Weights of a small mixture-of-experts language model, trained from scratch on English Wikipedia: a shared expert of 320 neurons.
Below are experts of layer 15 (counted from 0) of a mixture-of-experts language model. Rows are named router (the router's row for the expert), gate (a neuron's input weights, with its number), up (a neuron's input weights, with its number), down (a neuron's output weights, with its number) and show model dimensions 0-255. Each number is 128 + 32 x the weight over its row's rms, rounded and kept within 0 to 255.
After each expert's rows: a language model's description of what the expert responds to. This comes from a sample of Wikipedia text that the model never trained on.

# expert 8
router [ 84  58 165 141 190 116  93 111 125 139 107 149  68 144 137 101 168 161 150  90 171 198  97 151 136 135 174 125 111 102  85 138 121  79 110  89 139 115 195 129  52  76 141 101 180 159 133  91 161 132 127 142 120  73 127 108 138 149 175  96 147 139 147 199 136 200 129  93  76 152 123 123  55 121 106 141 103 132 131 109 190 103 136 139 130 139 119 127  79 114 165 141 151 171 131  52  81 180 120 131 102 134 108 141 153  71 145 125 113 152  83  89  83  86  56 126 121 191 156  77  78 140 103 100  75 109 166 115 123 141 139 147 115 145 100 142 152 112 167 132 140 172 111 144 114 110 163 190 128 162  83 128 117 187 140  88 148 188 186  97 140 106 145 157 131 102  89 106 171 176 119 151 144 127  75  82  92 175 127 167  74 148 144 115 117 127 130 123 133 109 173  96 167 109  47  90 160 144 180 158 128  93 123  56 122  97 136 110 186 148 154  77  80 115 126 125 139 140 172 166 125 123 106  91 129 117 104 125 159  98 104 160 117 144 127 146 115 118 155 106 132  92 154 112 148 171 151 138  68 131 138  87 127 120 122 171]
gate0 [127  85 148 137 136  91 133  91 106 137 152 139 110 141  97 121 122  92  87  77  42 138 111  99 126  80 128 142 142  70 118 163 171 102 103 108 124 127 173 165 145 128 130 199 128 102 153  77  67 189 145 138 174 116 133  50  90 143  71 117  52 115 104 171 130 149  86 111 131 133 180  98 112  64 126 103  97 113 166 148 102 146 133 145 135 120 116 150 122 146 121 102  94 111 202 112 128 159 109  91 101 122 168 158 218 177 118 183 137 178 132  94 182  88 155 115 124 175  99 126 107 120 164 137 164 136 123 126  96 104 164 121 124 125 122 126 173 131  93 175 141 167 127 134 141 114  81 150 160  61 140 129 180 130 155 132 192 185 190 110 136 145 146 119 184 106 159 100 138 110 107 139  89 119  69 163 105 127 119  80 138 130  96 180 148  60 148 157  80 154 170 137  99 165 122  70  97 128 114 107  53 155 122 119  75 125 167 121 121 145 137 124 160 121 120 100  49  99 131 140 147  80 150 131 129 162 120 118 122 106 112 108 151 184  95 178  98 190 112 154 146 158 125 134 106  99 110  95 114 164 103 171 155  71  82 169]
up0 [ 90  50 162 155 146 146 147  91 127 175  76  91  98 100 138  93 133 127  79 128 149 101 102 111 138  70 167  75 178 117 143 115 133 108 139 119 106 118 185 121 148 141 120 216 148 113 171 106 173 173 177 132 153 108  99 129  93 121  38 173 134  98 118 159 158 178  81 142 202  81 172 111  96  54 148 130 128 155 124 161  76 191 165 124 118 130  99  88 144 132 188 177 132  80 117 127 106 139  63 156 104  87 114 210 119 122 136 167 128 146  68 177 162 138 175  99 125 165  85 175 140 115 157 132 131  99 116 153 165 130 159 135 154  90 128 142 155 155  84 123 154 165 178 155 122  84  55 139 134  89 128 163 183 151 108 136 130 162 153 119 145 126 134 102 171  79 158 143 139 149 168  99 116 112 111 129 153 120 113 156 154 111 128 152 164 122 152 181 136 148 132 157 118 135 152 127 101 115 122 106 109 109  77 103  86 175 129  83 175 164  96 175 107 106  87  47  91 107 142 167 144  93 116  86 139 156 105 127 123  79 139 136 155 120 133 149 112 132 121 126 114 110 135 202 105 161 124 113 109 144 148 189  89 128 118 200]
down0 [ 88 122 159 106 103 103 227 179  81 171 151 148 136 199 113  94 220 125  97  91 152  83 166  86  91 146 143 176 172 195 155  95 101 136 162 138 111 134 123 137  90 130 143 129 109 138 129 134 154  90 177 196 134 142 105 113  87 137  93 109 117 125 146 125 135  99 113 126 104 114 159 172 136  98 164 133 102 127  98  61 129 149 128  94  74 157 169 141 162 135 146 186 132 103 109 145 143 142 124 106 108  95 112 101 116 122 129  60 120 133 146 112 103 185 132  92 120 134 206 121 135 133 134 151  79 102 164 117  66 123 168 108 136 176 105 186 125 190 175 141 144 126 114 215 102  79  93 136 168  79 157 197 152 141  96 115 141 155 106 140 125 112  85 101 144 115 146 153 141 147 158 126 172 139 118  82 120 138 104 110 108 122 133  68 163 147 146 161 186 141 142 151 194 117  80  93 150 146 124 124 134 113  97 132 170 139 143 116  87 148 153 144  94 131 207 100 123 183 165 164 146 123 117 126  78 147  88  93 103 175 192 114 131 176 123 114 178 131 117  96 127 115 104 165 166 196 167  70 163 176 117 155  96 143 150 105]
Country names, often inside comma-separated lists, such as Germany, Italy, UK, United States, plus scattered pronouns and common words.

# expert 22
router [149 144 142 146 163  87 136 139  98 137  89  97 108 135 188 137  92  91 160 151  66 104 187 122 193 120  54 121  83 143  68 136 123 180 132  89  86 114 128 104  66 172 140  84 131 115  98 166  80 113 141 135 119 117 161  92 166 132 103 123 149 124 145 132  72 115 124 181 126 108  82 110  99 151 126 140 121 148  86  66 131  87 144 109 172 104 155  91 119 144 139 172  93  90 122 140 138  56 138 138 144 151 131 165  71 110 173 116 145 157  98 119 100 150  98 100 138 163 153 154  68 157 209 138  69 161 142 165  91 119  87  85 164  74 137 105  92 132 169  78  67 128 148  85 160 103 111 109 146 150 129 131 169 150 174 150 145 122 131 158  68 115  79 194 138 112 179 141 129 108 176 140 184 167 133 126 166  96 147  82 134 124 112 107 133 177 103  87 129  97  97 108 185 113 125 164 155 134 140 192 142 152 129 118 151  95 187 151  91 133 164  91 188 108 145 121 141 154 120 129 121 120  62  74 128 148 153  78 128 161 169 127 132 181 143  89 170 122 161 135  55  95 127  86  78 133 146 105 127 117 150 163  89  87 167 154]
gate0 [136 174 106 139  58  92  42 199 134 209 107 102 176  51 126 152  95 130 116 193 103 158 180 143 141  86 131 167 129 107 132 180  98 152 156 136 135 125 115  93 134  92 121 161 137 133 120  79 157 146 107 156  80  90 123 158 160 148  74 163 134 207 105 110 103 139  75 154 167  75  92 173 140  86 109 183 149 134 157 144 173 115  98 117 119 129 165 193 109 107 181 152  90 153 143  58 143  82 134 115 195 118  76 125 119 122 131 159 144  53 102  92 105 135 140 124 118 167  90 115 135 154 125 100 179 112 102 135 134 110 162  95 133 120 140 131  99 130 116 115 105 109 186 170 151 149 131 107 105 127 112  83 117 122 151 116 128  94 124 138 130 138  47 172 158 140 139 126 108 150 139  87 149 149  96 161  93 140 141 101 202 114 122 134  49 124 180 135  79 196  79 205 133 153 142 121  66 142 127 161 123 201 119 127 151 161 111 156  64 106 164  82 135 108 133 116 112 114 171 122 145 120  82 108  92 142 131 128 131 122 132 132 127 156 100 127 123 137 149 104  75  94 173 128  91 138  95  88 183 154 133 145 136 150 146 155]
up0 [ 90  60 204 167 137 103 119 128 109 109 115 159 135 121 157 121 150  86 137  69 162 152 140 171 141 142 151  70 171 140 137  95 140  97 144  95 121 105  92 157 126 131 149 177 175 108 144 141 153 105 124  98 180 149 115 147 175 113 208 121 165 149 154 104 160 128 176 107 101 180 196 174 171 158 113 102 133 109 206 115 151 115  93 157 100 158 173 136  91 149 112  80 142 110 170 139 114 162 107 140 124  92 132 180 157  87 131 140 129 109 146 150  66 133  67 122 134  73 138 105 151 134  98 123 109 174  89  85 163 167 118 101 124 138  11 134 124 136 133 135 131 118 154 105 140 128  88 119 109 122 139 157 147 157 165 111 148 130 110 148 137  75 212  97  93 145 110 185 182  96  75 102  92 140 116 124 147 114  86 165  76  85 110  87 136  65 116 115 138 111 138 139  88 147 132 169 166 120 120 109 146  82 159 130 141 169 110 137 144 199 155 143 107 132 143 158 107 168 117 163  94 170  79 112 103 139 147 174 149 161 106 106  61 109 122  64 123 145  92 153 180 185  96 142 163 197  95 120 101 114 175  99 114  99 145 180]
down0 [151 127 117 150 141 144 155 134 136 133 151 120 108 124 119 110 109 157 148 149 114 129 150 106 128 121 123 143 156 133 107 109 148 130 123  86 121 136 114 140 255 105 150 123 118 140 138 108 143 157 147 136 131 132  82 141 110 120 129 107 111 129 142 125 135 121 155 137 135 128 105 114 144  99 129 133 141 113  75 101 111 119 125 110 145 153 102 134 145 110 143 131 123 188 147 106 129 139  96 180 135 180 124 133 145 179 126 147 146 115 122 154 119 121 154 161 130 161 120 113 162  72 163 122 123 127 118 122 127 108 140 140 140 124 191  87 128 103 131 157 148 119 128 114 127 133 143 134 123 170 124 148 135  93 144 110 140 143 161 135 127 123 125 106   6 255 105 104 141  93  99 141 113 124 131 124 113 131 133 117 132 146 132 133 144 136 107 128 138 105 130  99 137 129 131 120 102 121 125 119 101 145 108 141 115 159 119 107 134 125 116 145 113 150 149 120 109 107 117 115 152 166 144 200 136 142 117 113 137 120 104 117 110 130 156 200 142 106 148 134 150 100 138 101 170 125 109 154 146 143 157 146 127 120 107 117]
Full stops ending sentences and closing == or === marks of section headings, such as "ation.", "===".

# expert 17
router [117  99 100  80 104 141 107  96 160 155 120 156 125 122  92 100 186 155 167  64  66 183 200 164 120  92 174 152 137  94 124 132 130 121 144 157 157 160 102 152 163 135 146 175 167  63 161  47  78  72 130  67  83 183  95 140 135 120 161 121  94 151 127  98 165 171 150 139 196 143 160 192 163 128 136 114 105  98 143  83  98 125 125  87 160 111 114 131 132 156 140  73  84 170 208 144  78 135 107  77 164 132 119 174 148 200 111 176 107  95 127 108 121 113 151 173  83 163 154 135 163 101  99  82 162 107 175 164 178  98 122 160 157 105  86 134 105 104 156 141 141 117 150 113 155 150 106  56 103 133 102 132 134 113 169 109 136  86 151 107 114 150 116 187 140 133 131 152 127 103 156  53  99 143  87 152  77 129 129  95 138 102 200 123 117 126 145 123 107 171 124 128  81 122 110 126 157 117 111 121  96 102 146 176 163 131  99 149  98 114 115 161  91 124  95  71 167 164 125 154 101 142 123 166 141 169 141  86  92  94 164 114 110 140 109 119 130 134 187  75 103 112  84 119  93 125  99 116 151  99 195 192  97 143 122 157]
gate0 [144 149 166 178  47 153 157 157  82 189 130 115 116  48 133 118 110 153 132 161 157  98 134 111 145 134 108 149  46 113 105 120  90  88 155 175 134 101 127 123 122 176 166 125  63 114  89 118 104 141 146 158  89 182 176 138  96 157 136 226 129 168  57 189 152 110 174 103 159 120 142 124 145  58 120 137  71 125  96 136 128  93 152 137 132 158 103 160  47 104 104 118 111  89 139 133 139 143 180  71  74  85 152 138 139 135 157  98 118 166 195 180 121 144  99 141 149 128 122 139 137 110 151 107 147 145 119  88  94 193 118 126 114 206 143 168 128 140  70 163 140 166 146 143 165 101  59 138 109 201 147 156 130 186 115 131 135 124 132 152 136  96 126 123 121 135  98 142 164 172  81 116 121 166 129 137 126 132 132  68  97  71 144 158 124 111 125  94 128 108 104  64  84 120 110 106 108 112 153  88  53 167 155 127 144 143  73 137 167  93 113 170 149 155 133 113 170  75 141 153 114  88 108  96 174  81 165 180  93 141  95  83 140 133 146 104 103 151  84 119 146 139 147 134 153 107 113 162 110 166 144  97 114 110 108 118]
up0 [ 81 187 148 120  64 132 147 158 137 182 105 145 134 109 170 135 167  87  83 118 111 116 139  76 103 131 150 152 172 155 114 121 154 126  91 184 148 112  60  77 178 165 140 136 142 122 160 141 121  84  55 165 125 132 177  93  99 127 152 161 159 131  83 176 160 125 119  94 171  61 160 182 146 114 131  95  77 148 120 151  86 108  89 116  95 142 119 105  82 172 101  90 139  81 129 112 100 162  92 130 111 133 157 209 192 131 182  99 125  85 168 111 154 153 115 180 129 161 140 120 129 169 112 109 101 132 111 143  75 120 103  60  72 117 130 131 102 157 113 149 110 160 127 139 116 105 131  99 111 138 153 221 139 126 119  82 157 104 131 141 120 150  71 131 213 135  86 174 151 142 164 132 133 159 118  76  28 168 104 142  95 126 160 133 113 162 161 102 133 105 151  77 117 137  78 108 142 152 120 161  90  85 136 162 181 116 117 117  81 114 150 117  63 163 107  94 106 138 109 160 146 117 137 131 166  89  93 151 171  93 132 119 146 141 142 113 183 179 126 101 186 130  89 112 130 124  85 183  94  90 108  85 121 148 114 144]
down0 [ 85 141 124  83 162  87 156  78 113 134 121 102 124  77 137 104 134 125 119 130 102  94 106 144 107 146 136 132 107 161 142 110 117 172 158 121 185  84 129 155 165 106 118 151 137 147 157 157 141  98 130 145 135 127 101  65 111 132 105 121 170 136 157 115 165 157 152 101 152 174 113 150  95 120  60  73 198 129  87 152 158 107 109  88 119 108  72 151 118 116  32 137 164  84 162  86 134 121 140  77 149 130 182 151 193 132 172  95 152 188  95 158  99 174  82  97 147 183 145 136 163 159 108 127 148 132 173 161 170 123 170 108 102  47  37 183 107 118 136 149 150 102  73 134 106 121 100  83 178 160 124  99 173 184  99 101 123 126  78 119 142 162 173 142 110 117 156  61 117 153 135 103 165 156 170 176 103 174  80 176 125 103  95 162 103 119 134 143 103 128  91 148 109 124 165 166  77 119 135  75 100  90 168 144 146 161 145 150 162  93 124 169 140 153 155 103 113  94 100 183 113 104  60 151  81 137 130 139 152  58  79 132 139 112  88 171 132 122 157 141  93 188  89 147 135 171  82 140 139 135 129 115 154 135  91 133]
Opening capital letters or syllables of proper names, often after "of" or a comma, such as of R-osebery, Le-ach, D-ublin.

# expert 3
router [173 150 116 129 178 104  56 122 141 105 106 126  75 128 137 126 134  63 124 117 109 106 151 156  94 129 166  81 154 149 109 155 154  69 161  97 171 147 139 114 161 188 111  58 168 178 139  94 180 127 172 146 110 123 152 153  88 145 157  57  92 132 149  93 115 107 146 115  85 137 146 104 111 108  92 164  52 105 134 103 102  85 155 124 155 124 161  63  99 123 106 139 121 145 124 108 145 168 114 164 123 171 121 132  97 201  93 110  98 152  90 101 150 162 131 195 112 165 156 115 141  93 108 154 182 163 116 111 167 114 123 163 105  64  72 117 144 103 127 126 156 131 107 194 166 146 147 111 116 110 115  90 125 125 116 110  94 186 160 139 119 148 104 135 136 178 111 131 111  87 159  73 137  99 179 130 139  95 151 121  94 136 131 145 121 174 139  57  90 144  91 171  36 144 133 129 105 120  96 208  60 114 129 165 168 160 121 183 151 103 118  80 139 103 109 144 126 134 174 143  89 113  90 125 116 190  89 151 156 163 106 117 150 114 106 193 139 109 169  87 106  98  85  67 139  93 119  91 149 184 153 178 133 130 187 120]
gate8 [109 135 117 128 115 220 182 130  55 142 110 135 172  96 158 149 103 109  91 122 136 164 161  92  95 108 145 110 133 143 130 155  70  53  77 179 145 141 143 144 137  88 136 213 148 121 126 118 143 124 161  65 109 151  89  46  79 152 119 132 169 145 141 189 144 108  93 110 111 160 138 160 172 135 112 131 120  98 114 127 142 116 106 181 156 140 116 141  92 106 152  85 192 118 174 117 109 124 184 106 143 149  98  96 171 179  90 160 108 143 101  90 116 186 160 117  90 114  78 124 166 138  86 137 105 160 106 188 170  99 113 133 153 121  98 128 142 155 131 113 187 107 223 113 125 165 142 149 156 156 116 101 156 160 130 111  83  83 132 113 131 123 120 123 113 150 135 118  44 156 192  96 174 140 139 176 181 169 141 134 133 138 118 128 145 120 184 116 111 120  98 148 157 123 156 134 121 134 159  91 120 135 136  94  90 125 187 110  53 149 125  97 100 113 153 179 169 141 112 181 152  96 158 133  60 129 119 155  81 100  74  98 152  75 180 128 128 184 152  66 155  94 171 111  67 174 144 125 118 115 134 151 129 130 148 124]
up8 [108 111 106 133 104  71 144 113 158  72  84 154 113 134 118  59 167 150 105 180 193  23 103 143 194 148  59 174 110 103 164 142 168 132 189 163 141 127 196 131  89 184 112 137 112  89 164 176 108 165 146 183 172 103 116 150 154 124 139 114 125 140 118 129 133 122  90 150 134  92 136 143 122 157 165 103 172  97 159 163 156 121  87 191 118 118 169 106  62 135  92 139 122 111  80  99 118 121 139  69  55  91 167 110 104  92 163 105 143  84 144 160 157 146 117 101 141 127  85 110 139 185 106  92  92 191 141 103 133 130 152 168 143 146 154 145 109 103 114 119 120 130 157  84 145 121 149 109 154 114 149 173 133 121 150  92 111 117 142 101  93 127 141  74 131 151 118 100 174 170 132 174 133  79  91  99  62 129  98  91 157 131 148  98 172 106 140 129 121 180 174  69 122 153  77 184 152 108 130 162 135 147  93 125 197  72 120 119 163 107 171 104 134 110 118  68 149  82 117 142  94 176 144  97 126  85 112 137 160 162 115 178 107 145  57 105  87 107 159 147  97 155 132 176 150 153 106 122 107 126 183 112 151 102  97 119]
down8 [149 179 133 143 166 125 142 132 116 135 123 137  98 146 162 125  95 108 102 143 145  74 150  51 160  72  99 162  96 131 126 161 134 145 132 155  72 144 135 120  89 174 156 106 151 136 114  86 171 162 141  79 182 168 111 132  90 137 113  47 145 144 126 138 154 145 156  78 107 157 100 188  81 113 115 172 139 116 178 120  79 177 106 127 166 118 227 123 134 134 162 151 136  58 108  85 117 130 127 107 114 101 165 126 146  53 192 161 150 100 126  79 134  85 125 128  75 132 104 131 155 155 151 152 168 163 168 126 103  92 119 117 134 162 227 178 112 195 125 151 152 148 165  84 188 128 108 157 130 123 230 174 104 103 134 113  94 122 112 150 106 177 172  76 103  82 132 124 143 106 119 177 148 108  92 140  82 123 100  76 112  73 155 148 131 204 133 131 133 139 110 127 110  64 136 141 131  92 147  99 142 143 139 121 134  57 123 110 146 110 144 137 111  84 158 105 192 158  87 130 106 144 177 131 111  94 125 117 108 151 148 172 112 208 136 102 122  99 128 150 185 149 108 154 144 119 150 118 148 142 140 122 155 128  71 143]
Capital letter starting a foreign personal or place name after a comma, pipe or colon, especially K, H, J, as in Kayhan, Hidehito, Khan.

# expert 12
router [118 119 136  77 144 105 142  89  75 205 110 174 145  70 108 110  90 146 138 115 199 155 113 136 138 100 120  43  94 126 177 114 144 109 156  77 125 123  90 122  97  72 139 177 118 109 110 178 105 105 176 156 148  99 150  98  97 134 107  84 133  98 173  86 162 142 169 104 126 129 128 149 109 131 112 133 101  72 100 167 117 136  68  85  97 140 156  99 117 116 157 116 158  95 137 158 103 118  98 120 147 115 120 109 115  69 165  81 163 163 130 129 199 109 119 144 125 189  96 140 157 130 133  60 127  88 104 164 156 129  97 121 118 104 149 193 149 152 148 141  77 130 167 116 151 137 125 121  87  78  83 164  93  63 101 121 129  76 130 116  58 151 161 154 105  98  56  86 103 133 148 134 125 115 134 173 191  91 153 107  72 128 143 123 163 113 138 121 148 153  89  88 155 107 138 147 137 113 147 127 106 172 127 115 101 103 112 105 158 182 155  73  93 129  84 193 103 157 124 105 166 143 136 150 135  75  87 150  74 148  75 195 119  81 129 187 118 130 172 107  59 109  72 146  83 125 143 130 118 112 118  93  96 205 100 107]
gate1 [160 163 122 177 112 159 160 174 158 138  83 150 130 131 117 158 101 150 111  59 105 159 150 209 127 106 192 175 163 217 147 115 125 181 111  95 121 178 153 172 162 165 122  80  93 216 103 146  88 113  87  80 156  84 116 175 162 122 102 116 107 186 159 149 175 151 102 129 120 104 138 120  90 137 117 127  62 154 130 131 145  97 163 189 148 150 127 134 131  96 126 158 152 121  77 100 155 158  97 120 122  87 145 111  93 180  82 139  91  83 128  96  97 166 146 117 154 111 134  96 133 197  45 128  91 179  89  63 123 148 150  95 101  74 127 145 112  91 126 111 126 143 125 158 104 122 125  56 112  66 143 144 153 112 153 146 166 122 153 134 102  87 118 135 161 119 137  99 121  96 138  96 120  95 141 123 121 169  86 175  81 127 147 106 138 162 170 110 144  97 172 205 103 133 143 148 131 118  66 134  98 134 134  99  74 120 131 127 163 139 119 119 163  94 163 157 106  80  94 141  88 151 114  94 120 102 176 125 167 160  76  83  99 128 166 185 111 164 109 140 181 137 101  84 161 152 134 172 122 138 106 170 115 157 163 157]
up1 [150 122 164 118 134 130  95 150 125 127 107 129 125 117 160 132 109 104 171 113  92 136 152 127 107 162 133 165  68 125 120  73 173 103 121 140 143 155 121 182 116 123 106 118  92 183  56  98 148 149 133 132 153 120 176  96 166 145 130 206 139 104 121  74  74  78 189 170  90 170 167 173  78 120  84 196 126 100 118 147 170 149  79 161 107 108 106 183 124 196 111 110 160 102 107  76  94 131  96 164 159 142 107  99 139 118 110 125  99 146 136 156 140 132 119  64 128 169 124 150 155 154 114 105 133  89 118  91 147 143 116 114  84 175 119 119 103 153 143 121 137  64  97 122 123 140 119 147 114  99 177  92 178 110 165 115 145 166 144 111 112 112  75 115 131 122 151 159 138 128 137 159 108  83 102 144 106 156 168 107 138  93 101 120 152  44 131 104 189  81 171  79 141 161 116 118 152  86 157 158 110 192 124  91 182 108 160 115  85  88 139 164  45 128  89 156 117  90 173 167 147 125 159 165 122  97  52 152 203 148 108 126  96 156  61 117 108 195  82 130  86 184 146 125  71 109 132 156 175 131 141  85  99 125 127 180]
down1 [164 153 120 148 107 110 166 148  92 112 150 103 110 133 128 149 167 156 169 131  91 104 168 101 105 138 118 123  99 105 208 119  56 125 188 113 113 110 145 174 122 111 185 131 169 126 120 116 132  95  93 186 138 189 125 120 121 151  70 170 109 123 152 133 121  94 105 110 133 167 134 110 124 133  95 147 167  85  69 134 134 144 120 153 124  95 130 100 132  98 122 127 132 100 158 123  85  84 146 151  86 149 137  99 180 192  93  73 110 159 163  96  97 100 153 200 116 109 158  89  85 124  74  82 117 180 152 103 140 143 130 116  72 127 166 133 140 118  95 149  89 106 125 224 133  99  62 107 152  80 126 186  86 172  96 145 134 160  64 108  98 152 156 148 159 116 107 117 153 154 136 106  43 127 124  96 159 153 153 107 183  97 105 140 123  87 139 164  80 172 136  65  88 133 162 105 149 157 158 105 118 150 142 183 109 143 181 113  70 115  74 188 138 113 120 137 205 116 181 131 116 128  97 187 139 183  86  70 107  79 131 174 100 165 122 158 144 128 142 155 127 119  95 170 116 130 203 119 117  96 108 162 112 129 123  99]
Conjunctions, relative pronouns and subject pronouns joining clauses, such as that, which, and, but, he, who, had.

# expert 18
router [ 94 111 114 136  94  99 110 146 115  98 228 146 120 151 115 156 172 135 123  86 124 159 196 133 110 145 120  99 131 135 149 183 146 165 187 157 128 150  76 113 170 107 104 149 146 155 133 163 126 111 103 167 129 159 169 169 144 179 173  78 146 178 119 165 192  66 109 176 149  80 145 135 150 130 102 158 127 132 152 149 151 147 130 137 129 128 143 143 124 192  91 128 154 174  88 129  82 119 123 169 141 145 124 101  94 145 166 100  94  81 173 134  85 147 140 171 128 137 168 107 109 162 148 108 158 145 102 125  59  75 150 128 111 128  97  91 123 142  82 165 102 122 174 131 150 102 140 139 126 118 145  92 146 108 133  84 119 119 157 128 143 186 129 109  54 176  96 133 135 112 112 128 133 145 170 154  88  74 107  96 123 112  80  98  96  86 186 186 179 126 142 166  96 164  59 139 150  42 108 115 181 157 151 184 166 157  87 174  63 183 100 139 102 166 134 146  90 123  89 182 143  94  92 125  93  92 134  98 150 173 139 134 134 109  75 104 125 132 163 122  70 143 118 123 135  87  70 119 116 106 151 140 164 165 194 194]
gate4 [ 98 174 177 155 166 152 141 109 141 163 116 135 113 130 135 152  98 154 120 117 109 104 129  84 111 157  52 104  62 136  89  81 112 137 158 198 119 124 105 133  92 139 191 170 141  50 135 191 112 125 157 215 120 114 124 161 117 151  82 104  97 104 101 175 125 102 124 101  97 118 150 116  48 138 128 136 145 118  74 103  61  93  79  96 157 211 117 142 110 156 110 144 194 124  98 144 183 130 127 217 135  99 177 131 136 157 105 110  74 142  96 155  99 117 114 194 133 181 151 101 136 141 144 126 172 106 128 162 140 128 149  94 123 127 140 203 132 150  91 151 117 158 181 150 106 105 104 158 125 173  96 138 137  94 131 134 126 156  97 190 148 113  43  76 118 106 105 104  93 176 136 146 102 107 128  92 189  77  86 122 122 142 105 128 124  90 144 130 116 139 113 171 100  95  96  86 128 105 124  58 100 128 118 125 134 164 144 106 149 180 137 142 121 101  97  70 105 131 104 160 123 122 100 167  92  90 115 161 132 108  93 157 163 119 120  79 138  95 154 107 123 204 137 154 106  97 156 169 112  46 111 123 134 166 122 123]
up4 [150 117 123 115  70 133  98 190 185 182 150 196 171  42 130 140 130 100 154  91  85 160 127 166  42 105 153 147 159 168 150 152 115 120  58 163 110 104 116 106 141  96 102 104 127 114 103 126 107 131  89 135 129 126  99 129 146 170 236 178 136 139 171 121  97 181 140 119 150 166 142  96 182 130 155  75  97 134  98 162 108 170 118  96 101  59  90 120 106 133 121 167 156 134 181 172 121 102 127 122 111  66 118 139 110 134 178 127 141 179 131 114 114 109  94 104  92  66 124  96 150 100 189 144  87 141 123 152  72 106 116 105 133 172 110 149 139  87 162  79 104  42 146 152 114 102 166 135 115 101 112 176  81 132  44 144 136 107  67  84 123 127 127 183 163 158 148 138 124 154 135 140 129 164 136 173 106 133 101 143  99 120 153 121 180 122 141 105 114  67 150 147 104 127  93 153 130 172 179 144 128 100 175  52 129 127 161  89 137 106 151 102 143 162 136  78 102 115 128 125 115 119 170 148 182 163 179 119 123 100 144 100 113  81 112 134 152 152  82 112 112 160 126 171 130 111 131 170 107 109 109  63 131 100 117 104]
down4 [182 165 110 112 188 158 140 121 144 218 106 124 123 134 172 131 132  74 185 138 155 126 150 140 127 125 119 160 114 104 150 130 143 123 135 108 188  79 142 157  91  53 185 144 164 138 133 142 117 117 136 124 134 171  57 163 149 135 134 103 148  91 132  61 121 100 116  96 130  93 120 121 139  75 176 134 163 122  47 181 160 149 131 132  72  52  93 177  97 141 111 110 168 155 146 135 109 116 147 103  62 128 101 131 101 152 129 131 124 201 151 133 107  86 112 125 153 141 170 110 137 129 130 139 101 101 142 142 106 187 111 114  99 146 202 133 177  64 126 141 152 195  63  88  96 131  99 112 182 164 116 106 142 173 141 132  70 171  85 103 129  90 137 105 136 147 131 150 121 139  79 148 153 119 168 154 159 138  96 119 109 111  97 170 105 172 120 124  66 127  93 147 104 153 147 170 132 136  94 173  98 139 116 116  98 153 138 126  76  79 152 104 165  97 139 148 139  97  90 130 126 136 117 166 144 196 141 112  87 159  81 162 127 126 119 148 114 114 157  46 172 120 141 193 121 180 189 143 121  95 131 174 151 188 204 112]
Middle syllable pieces of Romance, Arabic, Greek and other foreign names and words, such as Mag, Ar, Mor, al, Har.

# expert 6
router [104 102 176 134 141 122 175 151  88 113  93 191  68 163 129 117 102 150 112 175 140 100 164 103 105 109  82 180 130 200 128 123 138 154 156  77 179 132 125 116 103  64 125  82 147 117 117 203 110 115 139 124 130 144 109  72 166  69  93 145 131 165 159 113 123 131 119 110 139 102  81 118 100  52 130 135 131 145 179 101 189 121 120 156 141 163 150 132 206 108  81 117 102 176  66 117 107 125 118 158 118 129 136 151  67 111 180 156 137 107 130 191  82 137  87  89 105 190 119 122 169 162 143 118 117 121 175 102 144 127 103 130  84 108 113 119 100 125 111 138 137 143 141 122 140 169 171 158  90 188 190 134 171 169 134 171  66 116 109 109 157 137 170  95 105 166 139 133  79 136  96 144 149  69 113 207  40 193 148 132 122 149 172 107  70 131  79  98 127 112 146  93 124 121 108 108 114 125 103 151 102 107 134  96  89 132  59  89 153 159 154 133 108 127 122  89 102 142 116 147 131 194 117 107 155  79 142  68 194  84  86 114 112  76 133 126 152 165 119 154 131 155  95 139 144 164 117 151 175 172 146 111 114 122 117 155]
gate0 [204 143 129  79  78 131  62 180  93 139  86 101 167  95 119 139 138 139  87  99 152 124 118 134 123 137 132 106 148 127 141 165  77 123 141 175 112 133 150 106 139 177 136  85 129 123 118 136 103  81 103 142  98 159  75  84 149 102 159 119 134  65 117 166 122 130 118 103 110 128 143 101 125 133 197  79 180 139  84 141 156 130 146 154 100 113 159  59 137 110 125 168  89  69 103 137 177 143 146 169 138 126 136 142 107 194 131 132 126 148 145  93 111 115 165 140 127 143 166 151 166  68 164 127  98 115 168 135  64 151 142 118 124  86  90 117 150  97 117 161 192 107 110 140 106  96  89 128 225 157 151 137  95 120 121 144  58 134 120 119 166 166  61  85 141  74 161 100 132  59 130 114 160  75 104  55 176 140 163 148 140 166  66 148 147 127  88  71 135 150 162  88 170 161 132 134  96 171  63 145 157 119  79 152 157 197 134 132 156 153 100 138 112  97 134 117 171 175 136  95 121  88 152 120 154 170 117 197 124 129 108 121 173 150 197 150  99 125 135 131 115 147 126 170 185  96 142 116 153 126 115  87 145 159  60  95]
up0 [137  78  91 136 157 148 147 121 197 132 139 100 119 199 139 115 129 140 134 160 125 113 173 157 202 145 108 125  96 136 192  98 168 113 120 121 142 162 150 127 145 123 109 101 100 138  98 126 143 166 137  82 132 131 162 122  67 162  54 155 130 137 158 105 139 167 149 182  95  91 143 204 126 128 132 148 128 133 111  79 100 113 142  86 134 100 101 129  91 130 126 106  97 168 138 165 111 131  93 143  88 148 138 127  74  84  81  50 119 130  83 101 110 140 132 115 160  67 116 118 151  91 162 137 175 132 107 136  98  73 108 132 174 112 119 123 104  85 123  37 154 146 109 120 154 117 163 107  47 117 120 148  91 153 192 137 161 112 101  72 129  25 123 179 151 100 158 174 183 129 182 111 130 152 131 167 109 108 128 184 140 107 176  63 119 124 151 150  89 105  86 124 112 119 106 137 115 105 170 134 104 119 156 169  52  56 122 172  88 116 119 141 122 123 130  79 134  98 141  70 118 134 120 133 132 127 122  93 103 110  86 140 121 124  69 101 156 118 137  58 100 105  97 174 169 167 179  69 161  71 157 141 171 137 128 118]
down0 [125  98 150  88 170 117 137 106  82 172 117 178 154  95 120 142  84 105 155 130 104 165 182 141 186  95 140 124 131 127  88 138 177 164 117 131 110 135 114 181 145 146 143 192  93 122 130 101 140 102 204 140 120 144  29  99 156 108 127 118 108 123 126  87 147 123 130 161 180  96  84 166 160 106  94 130 106  99 137 129  73  97  78 138 148  96 144 102 133 188 147 149 116 147 114  89 124 162 159 108 123 161  95 154 158  92 117 128  86 166  54 127 167 157 125 129 134 138 107 177  77  76 141 149  91 169 150 109  95  84  56 143 153  89 113  96  95 165 147 123 103 164 129 128 130  69 162 118  85 158 113 142 148 144 139 104 165 118 156 110 127 124  91 106 158 112 134 149 163 130 154 104  91 123 114  88 136 106 156 125 114 131 108 109 119 175 176 157 144 114  97 147 179  79 162 142  53 130 111  84 144 121 162  84 153 125 165 123 132 201 128 179 132 117 113 136 150 109 187 120  81 175 230 147 112 124 102 141 115  73  85 140 139  81 155  77  62 136 186  88 178 161 137 101 130  82 126 148 100 176  92 113  95  74 127 211]
Head nouns and word pieces in proper names of organizations, courts, treaties and cases after "the", such as Board, Council, Commission, Frick.